config = dict(
    n_experts=8,
    d_shared_expert=0,
    activation='geglu',
    router_score='sigmoid',
    balance_bias=True,
    vocab_size=4666,
    optimizer='soap_variant',
    beta1=0.95,
    beta2=0.99,
    grad_clip=1.0,
)
Below are experts of layer 2 (counted from 0) of a mixture-of-experts language model. Rows are named router (the router's row for the expert), gate (a neuron's input weights, with its number), up (a neuron's input weights, with its number) and show model dimensions 256-383. Each number is 200 + 40 x the weight over its row's rms, rounded and kept within 0 to 999.
After each expert's rows: "gets" lists some tokens that make up at least twice as much of what it gets as of all text. This comes from a sample of Wikipedia text that the model never trained on. Tokens count by the router's weight.

# expert 5
router,194,147,136,227,133,191,138,174,162,187,264,222,169,177,173,224,158,236,185,176,156,245,174,223,246,251,248,210,189,207,289,173,247,197,214,248,226,208,169,173,188,216,148,192,210,140,203,196,187,209,141,204,194,134,197,184,231,238,160,202,155,197,238,268,241,154,215,235,183,315,206,223,176,240,166,143,180,181,207,220,233,237,241,188,157,236,218,206,202,211,183,241,269,226,222,208,160,196,215,253,126,203,254,217,161,221,243,169,246,180,198,197,222,211,187,137,215,263,212,212,167,250,187,242,203,224,151,131
gate0,100,220,161,165,256,172,198,140,223,302,203,258,161,237,130,209,190,256,193,129,211,218,182,202,248,182,165,248,180,230,276,127,152,209,165,209,147,180,116,269,172,172,301,204,158,190,156,195,169,198,202,96,153,238,205,176,214,246,192,204,265,197,221,169,255,252,155,213,274,217,206,180,104,169,180,273,207,188,192,233,213,190,200,185,196,153,250,150,189,182,155,211,211,164,235,256,251,211,173,191,148,295,139,255,197,168,114,201,216,187,169,206,253,192,222,265,166,196,232,227,232,298,120,229,216,249,213,258
up0,168,234,203,261,171,214,210,194,232,172,245,240,171,156,172,174,178,189,176,185,251,194,176,204,140,157,175,164,232,217,165,304,194,184,217,185,229,197,190,302,143,255,181,302,250,200,204,243,185,220,185,193,135,177,278,220,173,254,192,212,174,164,209,242,211,181,242,257,182,152,120,198,220,184,254,179,176,220,173,153,233,183,203,229,182,163,222,172,247,210,230,165,199,189,221,127,255,238,188,136,180,87,259,228,239,231,233,193,177,179,204,240,201,174,161,190,211,215,229,216,213,243,160,196,196,234,191,149
gate1,157,151,198,195,241,234,239,222,157,188,265,236,248,179,273,269,204,213,256,248,222,173,140,112,165,189,214,244,198,210,179,223,244,193,164,247,237,153,193,177,214,179,219,191,219,200,305,151,162,197,205,215,223,233,235,262,231,234,137,161,190,201,238,223,195,232,236,241,200,275,185,172,233,243,243,204,221,226,149,167,145,120,146,184,246,212,195,174,242,208,156,227,161,208,223,175,124,236,216,188,196,158,202,219,235,209,207,189,211,190,172,285,188,187,225,243,87,192,189,205,239,201,182,149,224,193,198,212
up1,225,181,176,185,239,223,243,211,247,209,224,221,176,173,170,254,157,168,226,122,214,173,244,133,202,149,238,215,225,200,210,201,202,140,217,209,200,226,187,198,225,181,117,153,184,185,167,154,210,256,218,219,248,195,220,203,199,162,164,98,230,208,162,200,189,229,162,193,266,171,160,228,199,163,118,150,206,135,175,211,244,253,234,208,245,220,196,255,199,188,213,164,227,197,146,199,141,177,128,199,215,203,125,145,188,140,207,203,194,219,202,233,280,190,244,241,246,122,206,187,192,157,250,191,240,175,243,181
gets: " was", " in", " is", " P", "6", "7"

# expert 3
router,154,212,149,187,137,213,105,229,233,160,214,342,141,223,199,174,150,270,178,252,181,196,161,168,248,206,190,170,169,172,228,93,281,174,182,254,212,129,174,247,223,176,166,238,160,186,266,197,232,209,258,277,184,205,188,179,181,221,125,237,181,166,222,211,133,216,228,209,230,200,184,196,245,205,133,243,141,198,227,181,227,172,200,206,212,216,235,225,202,160,185,237,186,264,200,190,180,299,210,143,172,246,221,262,156,235,142,196,147,161,198,256,261,285,213,271,190,193,193,231,210,225,228,187,140,184,220,165
gate0,195,175,187,197,314,261,191,170,229,176,203,173,130,178,157,162,250,153,311,205,202,182,229,217,171,250,150,204,248,172,306,89,228,215,231,217,221,201,215,202,247,108,308,207,228,162,190,190,218,180,234,202,201,178,213,200,199,237,194,142,183,198,186,199,147,276,230,248,203,234,184,163,209,187,212,222,191,190,140,266,258,234,228,159,195,161,189,145,181,217,111,181,257,180,140,203,173,187,226,206,215,228,185,228,179,143,145,224,198,183,207,273,160,251,241,217,236,154,144,248,169,204,146,197,216,260,295,195
up0,178,231,168,202,172,138,249,168,261,207,136,226,177,181,171,118,195,198,179,194,205,158,214,267,253,239,124,229,119,184,266,195,236,225,261,211,145,186,178,240,192,172,166,155,166,222,156,112,238,165,270,202,217,173,196,105,190,216,180,244,183,191,196,258,296,136,135,225,190,228,176,133,311,162,164,245,181,202,173,144,146,216,214,153,207,157,204,206,219,174,229,278,195,180,204,199,214,154,179,241,244,150,211,191,225,167,237,203,174,152,228,206,239,143,223,217,229,193,151,293,191,212,158,183,198,298,160,192
gate1,185,206,208,161,55,87,177,285,250,290,137,204,167,266,190,233,153,176,173,209,204,183,228,246,244,196,166,251,188,244,259,207,190,179,145,212,202,256,231,196,188,234,215,258,211,220,204,250,162,216,187,198,246,194,127,201,197,73,230,232,208,169,209,289,211,147,251,301,252,157,180,263,193,253,184,198,203,149,144,228,168,194,188,195,184,207,205,125,110,251,247,329,149,241,181,204,183,137,198,111,206,212,120,219,262,293,226,217,185,152,266,200,255,153,247,192,202,243,206,149,241,177,196,174,162,245,210,297
up1,141,166,171,223,198,240,145,136,200,156,226,140,233,170,194,200,136,232,194,144,192,202,146,101,288,225,137,205,255,264,147,250,188,184,179,180,185,134,198,235,181,209,219,155,205,188,220,105,191,172,256,148,171,194,249,251,201,201,188,187,203,195,166,177,236,188,121,140,203,255,198,111,198,217,215,219,184,180,220,201,117,227,195,205,223,193,193,162,179,178,142,201,197,171,219,207,215,253,225,184,216,135,235,202,240,165,189,205,143,259,244,170,181,205,211,214,211,214,226,246,164,209,194,254,173,218,191,177
gets: " d", " for", " of", " c", "ing", " p"

# expert 7
router,201,147,146,220,145,126,220,188,231,169,241,297,165,272,266,156,149,276,180,253,194,212,156,186,235,230,279,151,228,67,297,218,237,162,148,216,201,213,192,311,141,216,287,179,125,201,274,210,254,215,194,239,61,181,170,148,220,228,200,246,169,146,214,252,206,133,246,284,187,200,200,250,202,248,158,163,168,181,251,204,228,243,163,212,216,249,244,134,180,209,235,236,193,277,187,188,157,233,190,176,184,213,223,223,194,224,187,254,272,194,231,157,163,221,157,235,212,190,166,233,241,207,222,191,222,164,266,177
gate0,225,204,135,165,226,175,256,156,194,177,275,155,184,229,200,203,170,208,241,178,264,139,223,213,217,208,233,160,236,183,186,131,145,187,135,259,190,152,318,197,222,215,181,151,223,163,152,201,237,264,249,214,191,152,240,161,193,186,181,194,142,165,231,199,228,210,127,174,206,171,192,235,130,192,182,239,167,287,204,207,181,204,202,224,211,196,211,128,216,235,242,220,235,242,256,180,220,160,248,178,172,184,93,229,197,180,223,227,176,228,243,182,243,182,214,223,231,185,241,138,238,209,230,221,173,219,175,251
up0,135,159,261,210,160,237,177,155,208,163,179,286,156,256,191,227,143,171,133,213,209,149,193,187,180,165,196,191,210,179,243,96,248,243,190,205,248,223,174,255,196,186,174,162,214,288,174,129,261,165,168,250,198,248,187,175,192,203,186,173,158,161,226,224,269,209,238,221,160,170,210,160,241,211,258,169,219,193,126,238,202,254,239,156,264,248,172,231,200,222,146,268,246,188,169,169,204,194,263,195,249,293,141,268,291,193,244,169,250,268,130,199,167,239,249,185,222,207,188,213,281,194,247,192,171,167,200,200
gate1,138,157,289,131,138,152,168,157,256,161,202,230,167,173,239,210,206,145,320,190,165,161,232,181,200,251,177,256,190,214,104,188,170,183,232,247,152,299,205,266,143,302,239,234,217,186,308,159,241,264,139,205,244,241,163,201,228,203,263,283,197,161,176,212,143,239,145,183,258,204,131,142,189,231,187,212,225,200,193,183,159,173,184,206,213,195,178,223,192,192,175,243,243,223,243,224,207,245,123,219,114,168,178,253,109,137,160,180,243,162,218,248,228,260,246,204,200,201,160,184,186,175,155,204,277,203,141,193
up1,213,182,273,177,279,154,149,208,222,178,205,194,240,222,193,245,209,247,184,194,305,136,111,131,170,217,207,174,172,197,274,172,126,234,189,186,181,179,181,255,200,131,286,267,182,157,163,268,199,268,176,157,140,194,151,154,162,283,234,246,240,125,238,301,197,211,123,279,265,217,179,201,190,220,201,210,110,154,268,164,142,142,143,114,207,198,239,189,194,181,127,234,278,183,252,210,210,195,141,168,237,170,208,255,234,193,147,268,168,221,259,145,226,196,240,167,132,227,192,208,213,287,215,206,146,126,203,193
gets: " N", " J", " U", " B", " Mar", " K"

# expert 1
router,216,142,167,183,144,172,174,253,238,230,217,227,102,251,188,207,140,244,126,234,199,195,171,186,231,193,215,204,157,197,279,213,296,165,191,210,226,174,155,224,152,238,225,257,208,183,246,259,167,211,215,256,164,199,199,195,154,260,223,183,102,166,193,247,166,121,266,194,228,283,217,243,216,177,183,191,132,188,282,238,205,205,214,207,261,222,197,188,191,194,217,256,206,241,181,245,135,256,220,238,216,165,146,257,232,187,193,184,262,235,201,210,233,192,196,218,226,225,183,249,200,271,241,210,203,229,249,194
gate0,148,145,173,265,153,184,150,214,228,193,276,174,187,201,210,213,188,285,193,184,178,199,201,187,267,175,225,143,214,242,176,88,249,239,211,257,175,109,188,141,172,210,173,208,295,196,204,155,272,162,213,221,229,152,225,150,331,163,237,173,220,186,178,199,265,226,197,233,216,162,257,195,236,241,128,210,219,252,141,146,216,224,245,192,150,188,219,178,203,168,158,191,208,198,230,161,186,193,268,162,254,185,203,198,176,218,219,211,171,188,200,201,212,178,257,192,120,133,230,264,88,191,221,254,154,180,225,207
up0,168,171,251,186,170,206,228,204,222,290,202,200,159,229,173,213,182,225,209,159,123,209,214,126,194,161,169,151,180,164,210,145,198,163,156,137,223,236,199,231,271,179,155,127,173,219,222,227,228,183,163,219,170,201,229,218,173,127,230,178,278,198,227,154,155,244,131,209,165,174,168,186,290,151,174,203,206,169,144,244,229,142,194,184,217,226,160,126,165,218,116,199,181,246,196,207,125,237,216,219,201,218,213,186,207,151,153,278,197,206,251,242,210,182,195,137,243,194,197,198,223,221,258,175,158,207,237,276
gate1,165,131,219,286,197,217,216,170,208,187,150,229,208,209,115,238,134,235,241,208,205,230,242,197,212,210,206,200,246,215,141,242,163,136,217,246,262,239,216,194,221,249,201,313,226,240,139,228,195,113,138,160,189,218,200,237,180,228,198,201,217,164,204,145,174,134,237,185,216,129,234,215,166,137,113,276,260,161,171,155,140,229,226,161,241,242,183,207,153,117,241,239,165,194,246,200,196,285,129,173,257,200,194,176,122,204,197,235,229,192,167,207,205,150,203,260,172,211,155,209,168,223,140,230,212,136,141,271
up1,261,148,214,204,259,207,138,158,213,233,239,225,238,161,174,219,207,213,222,232,168,212,202,196,161,188,179,261,186,192,179,277,184,207,225,194,210,239,165,151,280,243,197,304,260,145,238,151,162,155,264,246,169,199,214,211,190,178,225,173,182,218,177,243,149,130,170,141,130,178,139,160,164,163,208,199,217,186,253,211,210,176,197,148,201,269,181,279,215,164,167,165,144,179,217,177,186,181,191,175,215,228,203,202,207,189,158,179,191,185,175,298,159,215,208,104,236,239,202,160,130,183,176,204,236,236,227,150
gets: " ", ",", " (", ")", "\n", " \""

# expert 0
router,261,187,114,139,176,214,158,195,223,211,204,207,140,190,159,204,145,249,138,244,183,199,163,239,299,204,217,231,211,161,238,161,241,163,216,256,217,203,114,230,192,278,224,229,184,151,213,277,204,299,192,218,163,182,188,177,239,190,221,215,136,207,212,280,146,161,250,272,232,158,269,200,215,174,95,234,170,163,214,242,250,192,223,195,221,290,238,209,178,240,226,234,174,210,198,199,165,226,193,186,156,192,187,234,202,173,162,164,258,224,172,234,196,210,213,194,207,238,195,235,243,199,283,246,233,268,253,140
gate0,284,205,201,280,188,139,104,187,113,234,269,202,152,183,184,146,203,219,189,215,189,229,248,181,187,279,206,231,272,161,233,200,200,192,152,218,200,157,186,237,143,167,159,191,167,157,247,239,264,209,199,189,193,260,200,122,190,190,171,240,229,267,143,204,191,198,227,112,206,197,187,208,200,151,199,158,210,219,226,267,185,144,263,194,221,232,183,180,229,214,238,190,133,218,196,186,147,124,227,170,145,232,163,224,262,223,249,119,192,219,289,180,171,179,181,188,209,164,225,209,184,212,230,240,203,207,236,242
up0,155,222,189,259,151,199,231,186,123,230,243,218,253,270,234,142,170,176,219,185,216,214,176,171,226,218,168,210,162,244,224,140,213,208,227,232,259,187,168,301,164,297,225,231,166,162,210,212,227,279,218,184,224,178,180,200,201,205,143,175,242,147,218,220,197,229,230,207,212,197,169,172,229,218,163,175,150,180,172,278,218,207,144,273,153,219,274,244,225,178,180,184,169,259,210,237,194,190,253,167,174,175,282,324,260,244,202,185,168,246,288,171,205,117,174,190,207,132,205,127,213,180,180,239,205,166,182,195
gate1,219,205,191,206,234,161,203,113,203,267,200,192,214,129,211,198,243,255,138,174,215,209,192,260,166,194,298,119,208,190,206,261,143,124,145,248,176,277,231,170,190,168,215,197,175,223,136,206,175,167,210,171,243,208,252,230,201,194,110,247,201,148,160,229,244,208,163,136,127,150,244,197,233,242,193,194,153,187,192,200,254,197,213,165,202,287,218,270,187,190,210,218,161,241,215,167,210,92,226,210,265,187,190,123,121,222,113,221,156,162,176,167,194,188,202,220,219,245,200,147,214,227,194,195,148,210,191,257
up1,254,228,181,204,219,229,162,251,231,210,210,202,195,212,153,207,228,231,144,211,193,222,243,132,213,139,159,153,158,218,182,192,194,233,170,217,153,240,188,265,147,217,278,150,164,218,160,241,197,176,193,209,186,214,144,245,184,190,215,179,201,216,200,160,253,200,137,179,193,249,251,154,277,150,179,187,167,153,108,103,171,235,212,178,142,285,135,216,159,173,179,165,189,240,217,227,145,216,200,148,181,147,218,216,226,203,220,191,210,199,197,156,219,186,251,215,193,205,229,118,227,225,181,186,149,193,232,210
gets: " the", "3", " a", " A", "1", "2"

# expert 6
router,192,127,208,148,204,200,180,268,208,213,177,233,191,221,208,177,151,224,205,171,213,213,161,201,229,185,240,184,133,225,212,179,242,171,166,210,255,233,124,226,155,219,267,196,185,209,217,209,137,226,107,170,146,206,211,207,153,288,152,260,175,182,202,182,157,157,183,146,194,195,177,177,220,177,183,204,140,254,271,168,230,228,231,225,204,218,207,181,260,252,260,280,173,213,178,281,143,243,213,180,168,181,174,201,159,128,169,209,247,195,179,182,196,168,193,237,154,180,206,246,162,188,251,229,220,195,232,186
gate0,213,175,176,151,149,210,241,182,227,200,187,118,190,243,151,182,133,267,139,168,193,174,194,227,207,229,240,176,141,225,243,191,169,227,184,196,194,200,221,226,240,157,193,158,135,243,179,244,207,245,219,245,254,179,259,246,210,214,164,185,172,167,206,229,141,225,159,209,268,235,219,213,233,211,222,250,194,217,181,245,153,196,253,196,164,240,223,249,215,146,184,259,164,198,233,244,261,200,169,223,141,200,241,97,178,95,162,202,187,200,134,137,177,135,164,109,226,224,197,208,195,255,110,240,216,143,222,114
up0,170,201,158,194,186,184,119,199,218,213,200,219,146,250,177,145,236,179,162,184,240,277,182,154,172,136,168,209,224,250,170,191,245,255,222,165,258,156,154,183,160,173,259,195,243,180,171,180,278,204,227,251,188,186,231,206,194,184,212,256,177,160,206,219,180,218,174,262,258,152,237,151,222,160,104,168,184,161,201,116,245,257,246,284,233,203,248,203,195,227,222,318,220,219,233,234,292,250,151,280,242,184,268,224,230,266,228,225,168,243,243,147,240,207,153,167,217,184,192,185,199,185,122,146,340,195,157,99
gate1,192,211,156,194,261,182,226,126,163,146,276,141,101,184,221,168,209,216,272,188,222,246,175,158,206,276,154,65,198,163,244,192,207,191,170,219,154,237,209,178,219,232,174,233,191,170,231,218,223,243,142,243,225,272,198,201,253,139,251,238,228,156,263,180,237,209,202,225,152,147,165,226,194,203,162,258,185,199,197,155,278,182,129,222,204,217,134,200,224,253,238,110,211,227,178,164,172,188,183,198,170,237,169,228,166,230,205,194,194,189,165,220,165,190,242,204,140,227,164,215,259,129,206,142,236,175,279,217
up1,161,180,199,239,204,211,187,195,194,258,169,162,267,207,235,210,216,253,272,271,206,168,146,139,152,181,186,274,225,273,152,258,170,200,207,211,260,233,234,258,265,216,215,209,147,186,287,250,209,178,214,191,170,205,177,193,248,182,206,130,179,204,229,157,158,183,206,143,194,144,229,241,213,221,202,191,171,255,176,191,240,240,216,196,199,200,94,220,181,151,182,215,294,276,268,214,185,134,284,186,234,89,231,200,130,226,255,87,235,207,216,240,126,167,206,217,204,195,284,193,195,204,218,188,235,191,143,166
gets: "0", "i", "y", "e", "a", "o"

# expert 4
router,205,166,154,202,178,207,240,195,180,123,161,209,137,197,136,244,177,245,137,221,239,215,156,215,254,238,208,173,260,134,160,226,229,243,230,230,287,220,94,279,161,204,251,243,205,224,152,269,146,284,148,212,145,94,104,181,245,207,181,168,158,201,177,211,191,224,152,136,188,203,288,215,186,268,178,197,168,199,245,137,181,151,235,143,188,249,209,207,246,221,129,282,233,222,165,189,215,206,253,241,195,201,202,289,234,238,202,248,216,161,172,188,216,155,224,169,231,158,173,240,154,290,207,249,157,247,193,147
gate0,318,182,243,236,141,222,217,206,170,266,202,212,198,211,254,239,260,189,220,197,194,216,230,173,234,220,221,202,183,230,211,173,227,186,174,196,193,259,200,212,218,249,229,68,187,197,228,178,176,209,257,137,178,124,268,258,184,208,236,266,183,154,235,276,198,240,227,124,125,173,266,154,213,194,177,220,214,244,165,221,199,221,243,210,198,142,221,165,188,255,182,159,143,183,143,218,269,159,203,242,137,139,280,214,206,244,212,146,148,208,221,194,208,218,183,275,182,87,190,220,164,218,236,182,212,135,221,255
up0,266,227,229,205,164,212,190,163,244,187,169,214,185,263,193,138,197,216,136,168,194,213,232,250,241,255,130,216,238,181,196,180,214,207,200,141,233,168,178,148,248,185,212,214,215,218,136,232,220,223,171,244,245,157,195,137,274,263,293,118,227,223,120,204,142,129,234,142,190,259,183,211,204,240,200,228,183,146,228,275,326,174,200,291,164,219,148,175,230,174,204,202,207,170,188,301,251,267,228,165,213,170,236,297,222,235,179,220,158,227,182,196,197,195,204,188,221,116,287,184,173,186,221,137,266,199,188,195
gate1,188,209,193,235,238,210,216,135,269,203,147,193,241,276,197,202,226,280,240,198,248,263,181,237,227,137,245,214,212,167,208,223,156,230,174,190,172,237,186,127,173,212,204,140,157,196,175,181,217,191,268,245,214,164,177,161,208,255,241,154,201,290,184,133,216,243,188,131,247,166,202,190,158,116,160,185,153,213,233,212,187,137,222,203,255,203,165,271,189,153,221,261,161,151,222,172,238,126,146,193,180,110,199,111,247,189,276,216,199,202,238,153,203,239,237,252,224,196,171,235,187,198,167,302,183,306,183,209
up1,135,201,157,224,220,174,204,119,193,220,186,222,170,197,240,144,165,176,211,174,188,233,177,215,174,194,166,169,240,202,209,174,174,268,304,152,162,200,137,162,198,196,89,214,228,219,142,215,241,210,181,222,197,212,183,223,216,99,271,112,249,160,201,163,202,207,227,232,139,204,220,135,199,190,176,146,149,223,196,183,211,121,244,187,179,159,214,195,187,101,132,145,171,183,208,223,182,287,182,243,224,117,224,199,166,194,154,216,188,245,233,184,203,206,226,227,189,222,213,263,232,155,262,245,226,120,199,153
gets: "-", "|", "\n\n", "==", "ers", "er"

# expert 2
router,206,145,150,187,210,191,156,267,225,152,201,199,129,241,206,203,198,288,225,204,208,159,183,205,272,195,218,187,186,185,220,215,296,76,179,244,290,123,161,165,195,214,213,204,207,242,185,234,158,248,184,156,216,225,124,181,215,226,115,197,103,158,234,204,186,192,278,203,196,238,185,205,215,231,144,206,145,259,241,176,75,260,190,180,160,224,193,211,212,193,193,243,264,227,139,258,148,238,253,199,197,178,175,227,191,162,237,231,264,175,192,184,209,185,190,229,175,190,197,205,206,212,195,171,235,212,289,140
gate0,126,251,209,140,232,186,197,237,179,229,309,178,185,201,229,218,239,198,277,217,199,211,230,222,135,263,260,147,227,253,224,109,262,174,159,160,189,170,184,242,278,141,152,196,227,206,110,181,143,172,153,222,175,143,129,199,206,181,276,284,142,217,106,234,236,194,205,265,216,156,233,197,214,199,176,175,153,173,176,228,201,153,207,128,234,210,178,171,181,134,180,249,227,145,177,251,153,290,215,257,185,261,196,199,233,186,179,202,242,192,218,224,222,123,215,257,148,217,143,177,233,252,184,162,121,174,127,248
up0,159,132,216,210,137,200,214,234,309,245,204,207,229,194,166,178,306,207,200,187,234,241,187,157,125,255,226,169,177,202,230,212,129,205,195,159,260,190,201,187,152,241,201,247,205,150,193,275,195,265,182,172,220,186,176,145,179,255,189,178,225,173,124,175,175,132,224,184,175,161,238,233,177,231,185,297,234,216,264,243,198,210,242,170,266,172,174,181,161,174,236,170,234,172,144,199,201,196,182,312,192,213,216,186,242,209,158,193,258,220,160,240,225,208,199,207,210,164,128,188,215,160,259,185,231,231,237,167
gate1,191,146,249,227,178,185,156,154,181,241,154,193,213,195,201,237,209,187,221,168,175,229,173,177,229,155,239,166,181,167,152,255,161,208,200,249,194,181,196,196,148,198,251,160,193,206,149,199,174,145,259,225,165,181,127,149,169,216,231,243,221,180,216,207,194,193,158,153,210,249,161,297,224,231,189,164,229,178,225,159,176,194,222,126,207,279,251,251,161,221,227,217,121,145,172,244,218,190,218,187,140,276,161,246,210,217,221,217,133,273,183,205,211,176,151,216,186,128,221,168,203,226,176,136,165,182,236,163
up1,190,175,228,207,162,156,258,162,232,184,194,307,228,231,237,177,182,161,203,259,176,157,175,240,240,166,189,255,196,284,198,164,250,176,217,128,169,234,214,200,166,195,197,273,200,245,181,240,204,151,184,204,185,206,219,201,193,173,179,198,230,168,250,276,210,201,224,204,144,163,190,196,169,209,212,163,251,153,275,181,186,232,265,249,148,114,180,217,279,157,188,133,205,168,207,165,206,205,155,227,143,220,198,271,191,155,224,218,173,179,240,242,242,233,248,157,160,121,220,245,210,168,198,232,182,105,148,192
gets: " |", ".", " and", " to", " |\n", ".\n\n"